Experts of a small language model.
Size: 11 layers, width 512, vocabulary 16384, 98.3M parameters.
Experts: 12 experts in each of 10 layers, 1 pick a token, a sigmoid router.
Training: a variant of SOAP for the experts, 7214 steps.
Below are experts of layer 2 (counted from 0) of a mixture-of-experts language model. Rows are named router (the router's row for the expert), gate (a neuron's input weights, with its number), up (a neuron's input weights, with its number) and show model dimensions 128-255. Each number is 128 + 24 x the weight over its row's rms, rounded and kept within 0 to 255. Numbers have three digits each.
After each expert's rows: "mostly gets" lists some tokens that are sent to it at least half of the time. This comes from a sample of Wikipedia text that the model never trained on.

# expert 2
router:114120104140137125125081110061132121118117123131122098085138127116075125145123152162139142113145132137160091133144163142145124119124132146114125128110133149132119135168173174148121115121146136169139227154117141108135146115143140121149136097182111151063171144142147139118104128143121109102103150138124136134091132116132168120146132167098115109141126081107103156168115118072142097125194
gate0:080112131096107104107090161121139095112090139179158146192118126165123139164143113130112127148180116130098103116102112127098128096156111106111132151145139147070170152122143144106139094126121135108122139133071105133186090141111145133130106075139093133125125133101095129121144132190162141112169140135122109112165113096155146107126174163131084095144140103125157108103092122133128149140100
up0:169084103195141090177146125124125126155147147150079166155146157145135113140142106131129166102201138125116108094045129142152109110118150130111124084123108144118140126104103122118090090118136131128172123117129111140087129111091163138116101115157113106142125138158080158107137100139142145119109090109137167128140120136107095120142149112116125116120149121135140134148107137189127107133126
gate1:130115099127085082122124142099107107095140126120171111142134126126145161091143131134119132108128107103133094088128138177121098129113146173129150139089143143143126146150088107141107159107115116156127101129102134145134140137136088128151169124074135126171096147123144096118093150096102125178157142157139177130152160087128147140147171146155123151103107105142116129144125120131088122189149
up1:142139104128117141112132081111148125129187121184106108104138099156096125138149103106101151111172135146102061105099103095107152100110085109083098121151137148117163105137125122112121124125158139096175122101104128141101142093166149105135155159106134116165097116105112178121136139119151093161117136125135152128145126148183136053157165144136154178167116132173155136127112122068110141137135
gate2:108121123080099141151149126128094099129100109108134132164136144088128166144099055158117136133079065128151141169134111150134107148167138130143138120143073120078130069174112127139084123095130093184118151109127126165106140139153094107148174126147124091182129139119131161119115101096100123102154147136141119108123084157158130127130115122162124121128152143131121114128122106127177216169131
up2:158124128165165097128122083115158158088159138117162115160156138128127149057074121136147116066083126121125123083121087140136104135130122140139076139146125124142134105103119127137135102162084102131086120122147102097131118145133104161128108135081140109152112128132109105088120081150122147110134134125127099118154130135147133140099106077140119119185127105129098119146118099131132169154076
gate3:151125145156144164152137137120152125148122114123094131112075122166095112118139120107157128153141142112140117126135139121140093101088117154117177145134122112134130152160143122116135101125137175077139199107082111107123066118145116124129139128110156165117129153103115093103141126145126157087114126136097125185102106118117101125139156117123086120116138116130183145156093145113155092122116
up3:158138118133136181117162103128119154096085102137122099139086140161112125151184104136108117126167139185148066158119123133161150130140123141134149125099112139148125128145161116145081119126162106133099114097136105150144111090127159157111158163143135141136140153161147114164134123132128120136144122113050148107145136133171145133116137132114111127162139108176158144104103145200131122141171
mostly gets: " \"", " one", ", he", " un", " | F", " three"

# expert 1
router:114120103140138125124082110061132121118118122132122099085137127115075125144123152162139142113145132137160091133144163143146125119124132146114125127110132148132119134169174174148122116121146136168139227154117141107136145115142140121149136097182111151062171144141147139118103128143121109102103150138125137134091132116132169121146133167098116110141126081106103156169115118071142097125195
gate0:122107138122122112149165124118131114150100151088102082149149160090166088117143112132148106136098101074117145136163113113154094112103113108110147108107134123096131105103143166142099104125072127105103127127097134151104132127138150126145126141144087179103150157112085161136194121127098171143101079139099136120117106114158099125142141163083108123134107116108129150126134090127128112139147
up0:157104139137115115141118121164149104112145105091154140150163119121117108102133114164160085143092143121141109143155117167116146162111142139132124111168117137126124131099103169137145109155120135167149122139110109143077074142114132139133153147140111141121095112137102113112115185127136174137160104119095119172089140126147084116188162137095112156160134105133142134164164112120114106124099
gate1:106146133139158109148128128142095082112154151166114153141153168107115111142057107105126143109133097107099119143088141129136119117147142100097140125116103147119102166109089127121147146168132143112149086121157146155159150142112150142134106121106172090105097143105151150134138174141094121130179137087113143139149146124124172134122106078093113148130115140068124101167148080119144157142124
up1:128121119121095147129117180175117097107090148162144110124136166127137136094186149117168107108111150097074115123129157130147128099127099148130131126138138108157141102146124134138125152073141144140134160131190088191113129087096071122141102118168131184134110086120145126125134138120122118111176110123114117106137058150144160135142113115139117102123145093130174144150141165147143137148112
gate2:119134102147133090120146145133125118124141158128126125141114152104121103094157137114120109135106145094123117152128120132116147123174134155122151132160122127116123114152117143138140102105117108109163135166104130120121143134129097135151127131104121132125111137146138127132094148134073141099083125151118129143179137128118112170107124102068130098119080113131175130175179196120155099114144
up2:116118131153137115156150095153112113115138181117136113134137144143128097142123126141150122123146128098150138133182087091118065135122119124093146117073118143145133111117128092121129152172135104124131104124192109153144135185135116113141139168147141119134124078112191116148105127105116145119081124130128132089068086119163188166152143164121143092124118162158143104132123129108092125097148
gate3:154110123170142153160123098120153154094090120117138090118102111137107113117138109093108121112159124122104127145161127082130125117099145125084181104154153137098137123125136140121102145131140131128097126137135117173144173105130196132186156143095112148108101159161107117138146158132091098161084136089136124107124148112097104161106110057076190136123114140157122158135124134124096130120150
up3:148143143080131125120117138138118098126158133077122116142156134139123082119118129130143136157148130162121084106135143128133082091152138066126139157134140140134141135148103134107122123127146153141108147136154119093136096147099118134139142165135114125159175115093101150163123125132123128112124150120140113101131129151129145140119124137119188133090143109136112117124154112135148126145135
mostly gets: "  -", "ed the", "36", " | T", " up", "|  |"

# expert 4
router:117123146126130133106149135169155117161134099126116132158148165131150121108112094093135122138082148129092152141144108122146119122103153127135117109124146120097153142102068086100140118109112088090142059099106134137145108135123129112123134149077150089172066124123134133122144105120111134136127105135095137136143144142149100113104100066152140136141172155136164104091131132157146135154080
gate0:110140107108123121186120129126099118132156124084123106146126102130139147101152117058136114096097114133136164133104099067114123108117122119147109123152117138148129105150107116143119116101174111107148129150157155154114123151074110095103126139129103150141131114086125138154170105123159142157118144131168139145102062139144112141154112130148137148119164106127101121151125140187102151106096
up0:095142112122159122135152099141126146151139130168108138141137127111085099140122122115091128128117109170114107123173098085096101123125139141130139108116157125085148177109135103137178095099150131133135103108124153127103125130105109127168140110151174159124104141103098124108146138112175103139137127100117122085138148149182166105128088113143183159150128122100150123126148119128106077141105
gate1:151113121137125071140141158113127113110144116077123138123113129143144107122102120101155121130098108094089108122126085116115138162104119112119150104148109128097145110078157165158178114133088140132142116104108103137163094167120167140115141157155134128105143137119120157152134148150123147115107124136141129090118169144115120109135113143131125108104115161132155130146162121131095120104124
up1:088128146138155151156136157169133113124133128126128122126101096161135133119157134101139156132103134172117165121138145082149134090093139119144130169136147111131149097142152132123130141119107132114082138137117118123136138138086103142144106128173163115114165135136084116166069155106092137142145137175189105106098112137128121101136111133129122129139096178126150132164138126168090148121182
gate2:092126125159136102086140179159099123114154120125155217157100114108105133133102102143138096113082080118147132146104166174151130106094168126108134129152107099112110157122059179139096134106117150108159121083112112135166139137074156137112150140150111158150132096105141127151130167067094125135117147103087131145116160166108112137126148110129119182107125124126141119108123165134142148106120
up2:153100157155126149102119138103144132131132163133105130136150107100142137149170166152128166148165119110119135119177127152109167132146098139174157182137141132141144132134132126104163166111120085149107116117174140125111161171159129139153109108139135099142136139156125162137119144136160103098117146167129152114163087122117088141143107163120107129108152145093129136117112149126143148153120
gate3:089122130141157120144079113098160061120128151173126113122098121112104119125103096114098110097095154109107151137096151120133092136104123138112167108115101128138135104109122151117105132143131130155133091151161135110147155109081152116126146073155111135131124154092134157166142122118118142194109142115125118122116122149117095136141136124075101119127132152151145115111129130101126132142129
up3:150069120095115150086154109117133116129108183127154149121138099202136173092138098166137159122144126147145126091156104088112132109136097147114104147159146163152120154094123165159138144129126085143133116112135137139121087165123123137149128137101138112101154127123162151125118142161119123128171130138116151138110113084152150164125187127137143152100100073105136175142097153103119125105117
mostly gets: " would", "ions", " single", "are", " family", " band"

# expert 5
router:115120104140137125125082110060132121118118122131122099085137127116075125145123152161139143113146133137159091134145163142145125120124133146115125128110132148132120134169174174149122115122146136169139228154117142107135146115143141121148136097182111150063172144142147139118104128143121109103103149138124137134092132116132169120147133167098116109141126080107103156168115118072143097126195
gate0:139115151126144140100124161119152122112149083141114115117129118138155173095092133123103096153144140106127128117105122137095098077117134109182113085150117168171126142127126067140134132176117177079165136123125186163166161107148110107128096091128131132126167137135126155144108113121164145159109118122139106169144153143190147142123053123148133155138137166151151108099123155080102112138111
up0:132149152167114140149141142155142128113159146113098138086126153142167173091079130093147151087137124152108147139124077146134126174112096091133137142163150093080081122137109138116164097162116139152113123076092160146218153136142138135133118135153137116100141128135100132160144148130134148150151123143101097112144119159127125087113098119129166102134129147143135136104127125076129124116106
gate1:118159126099158102135121130169129111127148137143142084157128136135144104166128182138136163139114117101127143163189091129125173164112137115154191147108132136150183113150111127092112123093165110128117102155138164177125134118105121119132091092130122140105165164133136151132118112113124163145105155149138092128148119120141091143095141173166140134123127152110183131171095132106102172113158
up1:142151167110110108104135153132129103140109084131143168121101113123112117123152095121118111111150109128135163144118191131093126129128148137164115126122149159091156129125111136132114124127104127104150175111116088169134160167127096111106117123122115139125145151144087114148191127130104152158082147125107090079144163107113157130079113134164123116141147122076102149130125130174145149129142
gate2:146161172114125158139144111154128110145110132099124133140159107109148156150135149121071133141090114155182144141122140122125100146152107121135120104133091127127098122090127112164154126137133130115150112150123144122146127149136120112127151093117151109098139140107144113079149108152106157075159113145138120090113144074172090137117112136129132132159124146146147146147150150133119132168112
up2:148135067098135135178149130144117128114107119124135093135101167124118150090135131126129152168122134129112162118098181137136120140132144136132118117137123113102146139089091166141097158100131110115093161135111107121098120131147127107122155115140146160139148105131120113205139123160165130114160146122126154113107199187126104129135126136126095113173145143139090126145124158069133102113131
gate3:115097130103126110124140088096149186175158132115152095135150134138129117105089103105117117134139103152123133137102116170115117142124104081175122141117129143102125119113133106119144120094134111119147123113139099085141106131153140181099119176132102144151101144146112116142144150142100113113102141088144132100111146147118104131164131140118096133148126132115111091089119113140129104139121
up3:138168099133133143124121120173150102152128131115112047137088140101162132140136125120156106133128144089079165147133111145113061118132120135152120142174100140130127098110095132115136106113086161131125130134139142189148121119151115146122096161159137163153079113139125110072143101154111127111147137120146093096152121121119076137127111160073100127095121110147098100135143122101125122094125
mostly gets: " New", " $", " Mor", " David", " &", " Mad"

# expert 9
router:114120103140137125125082110061132121118118122131121100085137127116075125144124152162139142113145132137160091133145163143145125119125133146114125128109132148131120134168173174148121115121146136168138228154116141107135146115143141121148136096182111151062172145142147139118102128143121109102103149138124137134092132116132169121146133167098116110141126080106103155168114118071143096125194
gate0:136134105166110114123162135129134129135101113170133076154116166176089122096124115135153125117107140075134105103163147169111158166127142153118144146154091138093092153138083121161131123151127140090113153128147154154131138176100101117114140153153104161111150136164116127118114128128136132127108183111123160123138096110146094118118153092104101104139147101126120148131165133101145124093177
up0:135119092124138179098139102123136153166122158167131164100137130152130155092138119150105100149100081127139135127135140154112176073135121124113124160124127140157129145152152112113128138111135154122154165084107144096135119118141170152166130113122137110125145181152184117143133083127154134135088068162145119168148125133100125158150106141131147156106141134152128105134102117117121136141096
gate1:175090146122126132123100133127126097167096154140098130115115128135149152136102149139144134147137109100113121159118154129148149105125153141119151129160108131132185150125128128123107160152115157145090136144115131113101103070090116131109158132154132152133150129112132138169119109178101140128164153144176104153148123114157140153131152167132103128115087161147146127090148123123114125088075
up1:140094106135102116126115114093089168117130133135140142121154145104177099110131108149103115153134144141124160144131116117087133141088172110084139125141101163104142136132127170106132138149120144150147071094126129125162067152058145167123097142156154126135148106161167137113135135123097127137151109152105118201115117093116089115100112089125091102159135129099101154133129100100136119105102
gate2:130107152125153071125128117155140110136163135084151115145068131175142167128123136083115111138071112149154137150133107115070103148114152156082148108136131114165148150124151099155142127106116161138120116102110135096146160133181141081170126157127112116122138172125130162143111159139133071115097106103141161140101121150118112143121139145145132111111151118123129120144111150117100108087151
up2:134183123155133139114121100117132148143180191147135079124154098137143139104176083146166110155149120121135153068099141131159134114098092142134132117110110124155187127162114126137112135125121157114127157113141137128109106116123136108118145160101141171129127140149163125063178122142141106133135154114113088141098124090161108126142127143112109086143125155143130112093138095131147122140106
gate3:099132115139116136128120120113093093148140149114127119103096138140121118149100130099128127113136143116138128122151143114135131140101106155115088108130155167151147099125109142109137127137150155094081090159097132159142127104129107162148103140073142112133152162089128102173162129136163091105200134098122105097175092190129120136110151088119141121093107169141141154135122161177122119137119
up3:129121124133132116126141133158117130134124166157129132159147145115096099108139127183120111166154126174136133135120158127129122136117123149157133174085131156087177135106070141099119080115128093114093128128129139144112101127142160080154142101122141136176113130094111107155152084090120140096147143115125096067133106150120151090153130154091128087114111142170118113126154106128105151134147
mostly gets: " film", " out", " c", " her", " / ", " n"

# expert 8
router:121122104130147125126097123060118115110112130134117111090138131105084129156120155142137142108144144136161094138143157140140111117120130154100118131108127148133121136161180182149124112120135133153145212156119136121138145109149146126153129093182110145077167140141142143128104124141120105089099154142125143140105136105124170137148128160088107116128117080114116157172100119086136093136195
gate0:148137128096161132123129106160093115145141150188123158137128157111110115120148080117101089118129133147125117156132100108127144119129154132117145159148098168154139110153150149120135135138120158155130150097130110120089101121144110139151160111129105107117166127082132098164146107114144091135205100122109122108095147118137086157145118142154138133151158102171155119130123156095155121134097
up0:167096128115119119078110137106119135162167094111094134127130131130100163146139156147110111128092084075142125109085123133129120127107121140075116078067118124117121105147110079156125155150119100110111112142089114132123103146115134092109129103175118145131161156129137162088097135137099140108147165117139096109145094119124132121129196142130113086114115115119147110149120111129098128123100
gate1:107117176152126127143118120109136115116105143112155094154152120149100149095144136166135114126123110122108137113134147092090124129108092147134134110146125117107184168110114142136125110103099152134172109107111172118113117131113108142138146153169111153123109134131108121143112103165133116140117145110149109141134154145137120102138152138157117162107159131132141136121126134116123138135104
up1:178095110129106142165173108128152149134117082140105101089109095137167143166106113147144144140141112120169109157078090140126171116121074126120121114119149158145151086098136185120132151102122159157100150122120134143108148156133128115128125120132102118166143104143095132131134130094125126121147130091153082189129093124149131117115129122134151154155136121126094135077131118116106132082107
gate2:107117126134147123137102119104122094084132134136102123124129130171135151140169126122107126082175124147087133116122137112119121150160107124124133158168194137138092169154095176101100137107126117149143135132112127128175112107072110145104134156140107159093109180132098138126138117087126184121205154151125139136101104123065147079157150156133139138152132136148139123170123128107140098094108
up2:159156086154162138082140137147131112128131183119102098137133114148111116128153079112120131131124108109111157107138091122161133123123129134140108101158143090159134153119086123127110144117134120180119125082089146158141161131114126107125121127132121119124100111159033179157089115116144156133138125106113132138134140129144130121153125107151129100104113128131166109148193130133052134120144
gate3:136108104054166179110102143156141136135114133108124118141135132160146123163111180154128153153125140125129126128123118170173116141123140115128128083119110084151101116098124111136136128139111143164146151101128078162108121147133095170118106144136141108158158057125138145121131099081146128099114117147128138154119137144162156147152123146095095097142107141080151175103138114142137145131118
up3:113091107100091142123131082099124124070150104153109122139107116108104122146154180104142167148111085161117097139107121117072114123136116151102121104143134080145072124125097143103165114120134143117103165163143141098124169097145140122161129119185130151186127140171123119109168139098157135175108182116092102100167084118112067128106117146133098125153096114117091103118147130143158096127124
mostly gets: " =", " ==", " ===", " first", " as a", " design"

# expert 3
router:114119103140138125124082110061132120118117122132122099085137127116075125145124152162139142113145133137160091133145163142146125119124132146114125128110132148132119134169173174149122116122146137168138228154117142107136146115143140121149137097182111151062171145142147139118103128143121110103103150138124136134091132116132168120147133168098115110141126081106104156168115118071142097125195
gate0:153147128133107122136123127109140145085129112171109112114171117082112157135120113164112142164108145124159108140081106127129200132134148143137139125158123118114101128182117074111147139140116146143072112119100083097128069120134144129138111106126134118098137133097151102148119100108101151107126135113119106090086118126125130113100137120140124097128120128104160121075111151093078103114113
up0:098151088157127145105130076153111070168114106132125083140084103142150151156119097157129076103111066133092077122152123117124080123113104144170084115095151116121094092144147144140101125145128143154106091166141143110153141108155159157151134147157131145167129118134098115166130104128104166120110137142096171172125082141115104129159089112104118185169122137166098126143171131188084119128142
gate1:136145161116105126134125099124162136144152156124138126146134153129127131150136143120113144155161143113129116137118163154167113139142103139119100136125114102132168084157125143117123121088129114164143146166104106086102143115103108127120164132119113143158122134098144133130117104137107082122134110142118132114067078128121151148110108124109118056103181079085080119111166114106124070141146
up1:123123193127135155148094156154143147104149168133147136123180128139131109130107108099068131149088108127138169109144100131101114127134156119107144154131131100124115129164158128168140141138136114102126097135115132170137175112115125123148089129159140111123140131138157160130159135145104169112125122137109118109130126157094126165139141134158128146149105137139107132074143083085130135119118
gate2:095196093076113137108136139097093129121129123185122103128098170170089151107147119121115147162105152142163141122127101109138097143148102094145114119110153151111123140135108130165114138151127127131125123117126120118142115151114121163131091146118122160143123133107105114113146129147118124111094106097149100164116078088114116149158117130089149129134136150118100104099147140158124180197160
up2:158166149085132141135093109110186120108126127138146141102147080137125158092112151144135112147133106138134152112160092123071151138103128114112129148113116102131090148127135104159093089157126111145120111098110122113106151127132124162123117117128104127104126129122129097113127163138103130135146135111140121144135115128168124158135136094131071078152119132142096127096118175085137128117147
gate3:107135150083111110158121129143136095128119140106145164125166147113125116148132166119107107096106130151131122135138169125138120148108134123136115104124106124102138127141118133105122154168106112150150122092103101103172113189145096107126115136120127136090176146147082126166133121128144158142159141077129106136094108103136106135131153150138140117152140142138141143117115160167132132166190
up3:104113148123127183091087164144138126125148143111115158137164116180152103150170101122159089146127137117146199106101111134172087124125125132113109155114131160184174155134139105144177134160142147115130147147141136143155152089119154151140107140145112121098091108146158109127116119111107162091187143095184185148122109113124134145117102125098165140092138130150183120158126115120111157131117
mostly gets: " B", " with the", " be", " pl", "- T", " air"

# expert 7
router:115120103140137125124082110061133121118117123131122098085137126116075124144123152162139143113146132137160091133145163143146125119125133146114125128110132148132119135169173174148122115121146136169140227154116142107135146115142140121148136097182111151063172144142147139118103128143122108102103150138124137134091132116132170121146133167098116109141126081107104156168115119071143097125194
gate0:189100153074110140076129113134125075122121138157126141151110082078105102155130109133158144164138101153140137074140131164140135149117117115118141083124139129151118157099156083176128121121097084122125127120174146130120116123168143123124158141169146175100121092091145173118125125153120155140142124093133170156114127102145092109113118115163140120093152119165149127139111110098115114120189
up0:106063114125133119141088121178145120096141105090134127123146135138124152115121135121119149114133119121115160129161113137097106202107109131162157142119137122115160084139129091151114125161111145134107120063172123138173133135131115144124147117140146096081132171131145128084117119160101145101123119129092113140108114110110136119120114149083118146119128144178140108117126164124144091136153
gate1:074124078143103135129201129167074141113130073091134070121150131104159132098148110116121123122115131142117087116125134141122107145133135106148151100086169141128126131102132124155151130128139151125123151147115118141140134097194105120132089151149145150117149051148131080148134113109143157104142128127102116115107089118141137123124116129154160109128146113115128113096132129101153166162158
up1:135133125113156124135115120126151121124126127171137165143135138110163126107119142093149123138109107152142123121113096126156122182137068154086139192133104112150124142110112165126132121130122124130123135118122114169121087119140122145102150110125095085123137133105125104150119147125164159124091139136113129129143082128154132166132164110158128141110103120124119141125094123108145133121120
gate2:139117121101147124140145156096137185148156096135144132158137125130088144143151167148116144131099119148111067145153144114096165103125100127156162132117114111096152126127099105157113113122147110131071083095113103169152114115110123168168147094124160121119089178147093171106082095080095152113110157115081162131126105131127116150094110133122099081120103143147120153126103110141130134109118
up2:101153157133086124131128065160143116148130146126108151148135153136108115147148117115107109135135129092110190136152095148132118124119157149115093119147138107098152168134147101182160138179130148183119105118085129155153162154112137120096136122118136164106141154166138131143123164131145134115169161102119092101129119130100086126157109167122122118132101155103098137155128123107146128132124
gate3:157130119131118142156099137136117115154127127161173122147119137070124131179104143159160131126146120119137108111124142119106117143143110136157151129120123114153130123131157171088147132112110102145093119121129086125154156092122107156129133075115153119112146067140120081108138107150133130142145118165126154116142094129132083144153159134155122121143115135137176178144137141115120107112135
up3:092111167123135150087133140136122118134113136146142159132109095123123070196185141113108138145112125132118121118128091175094146131151139158122153094155123152067140108109122166128130142129102128114087134147130170132138151136118117139114135178121117157120114110131118153138146107130111104085160100097143119115125126101126122096163108097120142116147151112179113119171094112141139126138070
mostly gets: "′", " has been", " north", " album", " has a", " cl"

# expert 0
router:115120103140137125124081110060133121118117122131122099085138127115075125145124152162139142113146132137160090133145164142145125120124132146114124128109132148132120134169173174148121116121147136169139228154116142107135146115143140121148136097182111151063171144142147139118103128143121109103103149138124137134091132116132168120147133167099115109141126081106104155168115119071143097125194
gate0:110152136135172095142173087156109114149134117128087138102124111097114143111118127155139131142143145091143155091126125111114140063130116119132136119147100087091131117087104154145150119157126120151071126126114127101143106130104154147165149098128125134095107108118112137175120137114139143136103115111100101153111117093139111078094114129113113132134109143133134144115111117154100152119113
up0:116098087143153092133138120146119132136143126168141120129084132119119128113112133137114111153130138129137144152119133145131102129128092137111137133084122138162125157130142141114115126140131150145100075135116140135164157132115109122113128141105106124125131144100087112097094165116103148145149130106134128149086146132112129135145099130095163128139170102122119120077102110144127111146150
gate1:129112143114108162136157129165113148138144182146121149149111096140168119121116149086125132108121088133145135166140123100145155120145095138154133173108170154089110145118096080129133119123075077144139104150128075134124150141125128113093102184129122119121154088071114120128154131150147140120127143117129139139115107173122116141110105134144111152126130098094159130094109113129150152118114
up1:147124139110165106133136059133149107165143129091134126104096123130116119107147086094127183164121130097112140131130129185148138144123107167155100124155122173111129140146118111100133111120129121116122141139124143140090118156134142149117128123147139136107141143105135115165118153134124139125150114148105125116138129130139187135090152120150130148128141085147110081140112119161118107143177
gate2:116162134146156104079127121138076108102109084120146131110148137129171132131094119152114094133144126172149129108137143155115123172078119132114121118153157151131140130139130114103115138119092136172116122115166091112167123139142114137137133087148144129114147118172082171060139153143152177185108116123115160091154102081137067119128080092129139134106080119166121086096112151103112147115155
up2:078148161149120123137122167126164101129118144122165113137121099127125123150117115091082131138133183113138174142169151119109147175140129131135123169144100144145127134166100119123121098142102113135141095097133134133140110111122143122161159146159143155112128111096145159066134135124153137146139130104158130110138142156133110110081107144132129146127136158097157131117086138086162132081154
gate3:141130137131124138106106154133115143100123121142112130165135165145194117092146118134175094135157114111108137104071105138112083107153136086146158113082096112134144108165087118105118145063082081141112135083085125121131139088118094168118125147112092167153104149140114091126167147104141113119120138147081102112141141160148073108099151141154143136101140124166144142087166140148138125151084
up3:110122144107148115140146120124164140104122117139121143123146113154097134124124101103103135129105089136166145123150108121142121124122107105128143121088150131157086147110125134109108149142101121138122099165159145119101160154122114084107141091124148141059095068112120152161111110131124155090148163105114108146109150176096069066149145114135177086086109148146081089145103133146157159093103
mostly gets: " b", " L", " r", " l", " M", ", R"

# expert 11
router:114119104139138125125081109062132121118116122131122100086137127115075124145123152162139142113145132137160090133144163142144123119125132146116125128110131149131120134169174175148122115121145136168140228154117142108136146115142141121148137098183111151062171144142145138119104128145121108102102150138125136134092132115132169122146132168098114110141126080108104156169114118072142096125196
gate0:132126153111125104163103091131126085143138118153100145143114161091154112162140124121151099144126145109101124140102154127110171112113143126096127093149177157105118151109166122158104122121144122099145094101125107122121128155152150071095124115130080143156147149161108134140105099143143132130124129151103104150108113137119122139139170164101162126142067124146137165145134109133106134119140
up0:164156115145108108142135157149161161107100132101081092117155145118126086072134117155152126100188139103134142126169076148139086136131157113141144113060122158141137110135099169176107135142135113141141160132134094116182083130127114133134134196158107119112182068125151110116130154110119121117174103098164097115111094148108163140148143108144141120152110113102136153133132137134125114093178
gate1:150118139134168121127139119130116121146165111140132125134039069089047115132136103134156145177160106209135135131131109112155140139109111152148126165122139121110148114106139137124130153132139156106151098138116130163151138133157176147123127160183127100121151135122126167120124142094118108134073146095153106120136147150102146120078112113165127128157150133149097142091145069139102113109141
up1:096164151133125072113178147126123112143110115095085137155093100098143121147111144115110138133114113123171098143103115123115094110112105138152110110166071129123095137103121135118099115144130115136131162143109148134110185093126110099130106106142128117141162109126134129125156160193092122141128144120133115130139157195136146105101110126198097104125121123149130148107111115131124109105126
gate2:134146128118155107149137169111060164104114104151120176113110137112160118077087133126125114143153127100136134119126147115127102178158174144104156146131106145115147092092129128099111132136119153177120140117136040145105096140118105109117090152148111125101087111094157140115078147131165123136156149145117131148094094139153147139081117104124151154092129123114116159119111071130117095153175
up2:126103168096138089132129130102131121125133179129132188159116146147133083149162154149148138129121123108124126111121118146154148103116159123102127114167130107129173161136154121132105132142168152098123147151096103097088181133195147164149113121102131145128125118153124134149141146128077128131119177093140158167131169113132121142107130098149128123092127115141120175118110125142124121115170
gate3:051088145106084137128126099153126051129130132113141119183085133136106128137118124129131079105130133157153085117129138128130132146114131124121157149155123121111130140112107160130092187116097123149147155122115135149087126149147107135101123138155131141144141152112093152144182114086126099126140163135121117131150167136137130135129148100116114159124124120110100102170176132158116177168126
up3:132123125124112131132187115193159130128143148132178158141123124131122114139117137124138113109149116122127141105113151083133173086156159071144129099115159109144091142091186084107125103156140103126168138111158126145136115124185132119115111175106166113111145094077150082119152144115176134131142111146171135148099146133125101134085112105100120126098120117113111117156107121097130148131129
mostly gets: " Ch", "°", " re", " County", " in a", " Z"

# expert 6
router:115119103140137125124082111060132121117118123130122099085138127115075124144124152161139142113145132137160091133144162142145125119124133147115125128109132148132119134169173174148122115122146136169139227154117142108135146115142140121149136097181111151062171145142147139118103128143122109101103149138124136134091132116132169120146132167098116109141125081107103156168114118072142097126195
gate0:141098079117150179148135131156126105170122112137142078117129119143119079160142108113132120126135110106152123110174122117152138157137146102157102160121125135154162114086120135164091119092100120126096107117128142107122121146108132101123139122113113147145078123179115145123108114159168162109144114122136142159163126117128120147127166145136132121138133188141114107143140134167145193131138
up0:145118109112092146131154092106098118102084074122095108137157153149119096127154136132114146130128134186152149128156132117120122079126162123128151118108134111149128131157122123134127180132138115072149122153135077157125141108182099116145124167122110098151068140117164096145143159159072102131141126109143136129167134099118130100092162100133164129130104182150175130111132161160141134124140
gate1:132129146102141127145085145099163098152126097117139067122116120132128098106137110150133137125103100129141148128158117133081133138120118102128133104117119112117164121123171153138139135189129132142116115109123158119130138125097127116125110143120120150133129175155123158112127149105147121157100121120140084105159057113141117126109091113125150111154132104091082116120124102101152085134112
up1:126106131146110126121129089143164131167103153153087111108147164075107080106128144171141106131154134120116149147150164123097105102135162159134167136077168137176154162130115112179106129145117088073136140128146110079150157131109096130113134115152108083132122136089143107119124156116131090154095101116194137097130142134120109087134168078116097130132141144120129142136139099141107181177105
gate2:064145109172150092085117132112181105104073134098155134120157125116152126091096176082125158094122120158136117157147120121114105153108128142117096129124157123149136112150108118104104138088154166129094126125122093136125093136127137153093088136100140158161126166120144141124118111109112105132119121105093148092107110111085120134159117131117130158092095109123094098151124098112120146111104
up2:099126149077161145143110150117123119121190106124121158171090113140128152135144142124115147109123088118086106115148150072172149110104083143120132125122149114118129106134120118150100106116116158095161143149138141072124126123123146134125120110116121136134137073137142089118153157139096155167126149107122119140148148126096153118121083085168137141166127089151104155148088077100139159135110
gate3:110111169134098107130107119085107115076146155105150136100106123088168148113132144115063119105162120148092104093140121085125129128122116100137084105152157126145112126073130100156130112112121154094140144104113119093117162122095138102152131133115135128143152112123135091143081152121126102119140126089079133123127092154132142137133180138111093133113141117136137162089113105126157091134121
up3:104139131179113151128128115152124153123082131119106129117128112157147140128123113116099124119130212144152107106131108121087132106131161155118130096105156119132173113131152095171133084124145121157167111150147097083143093126188141083100111131108119172121155144133145119154135115117191113119164128160110149083095125165115100150107126161173113127093103144149138111133122097111136101123116
mostly gets: "30", " team", ", K", " John", "004", ", D"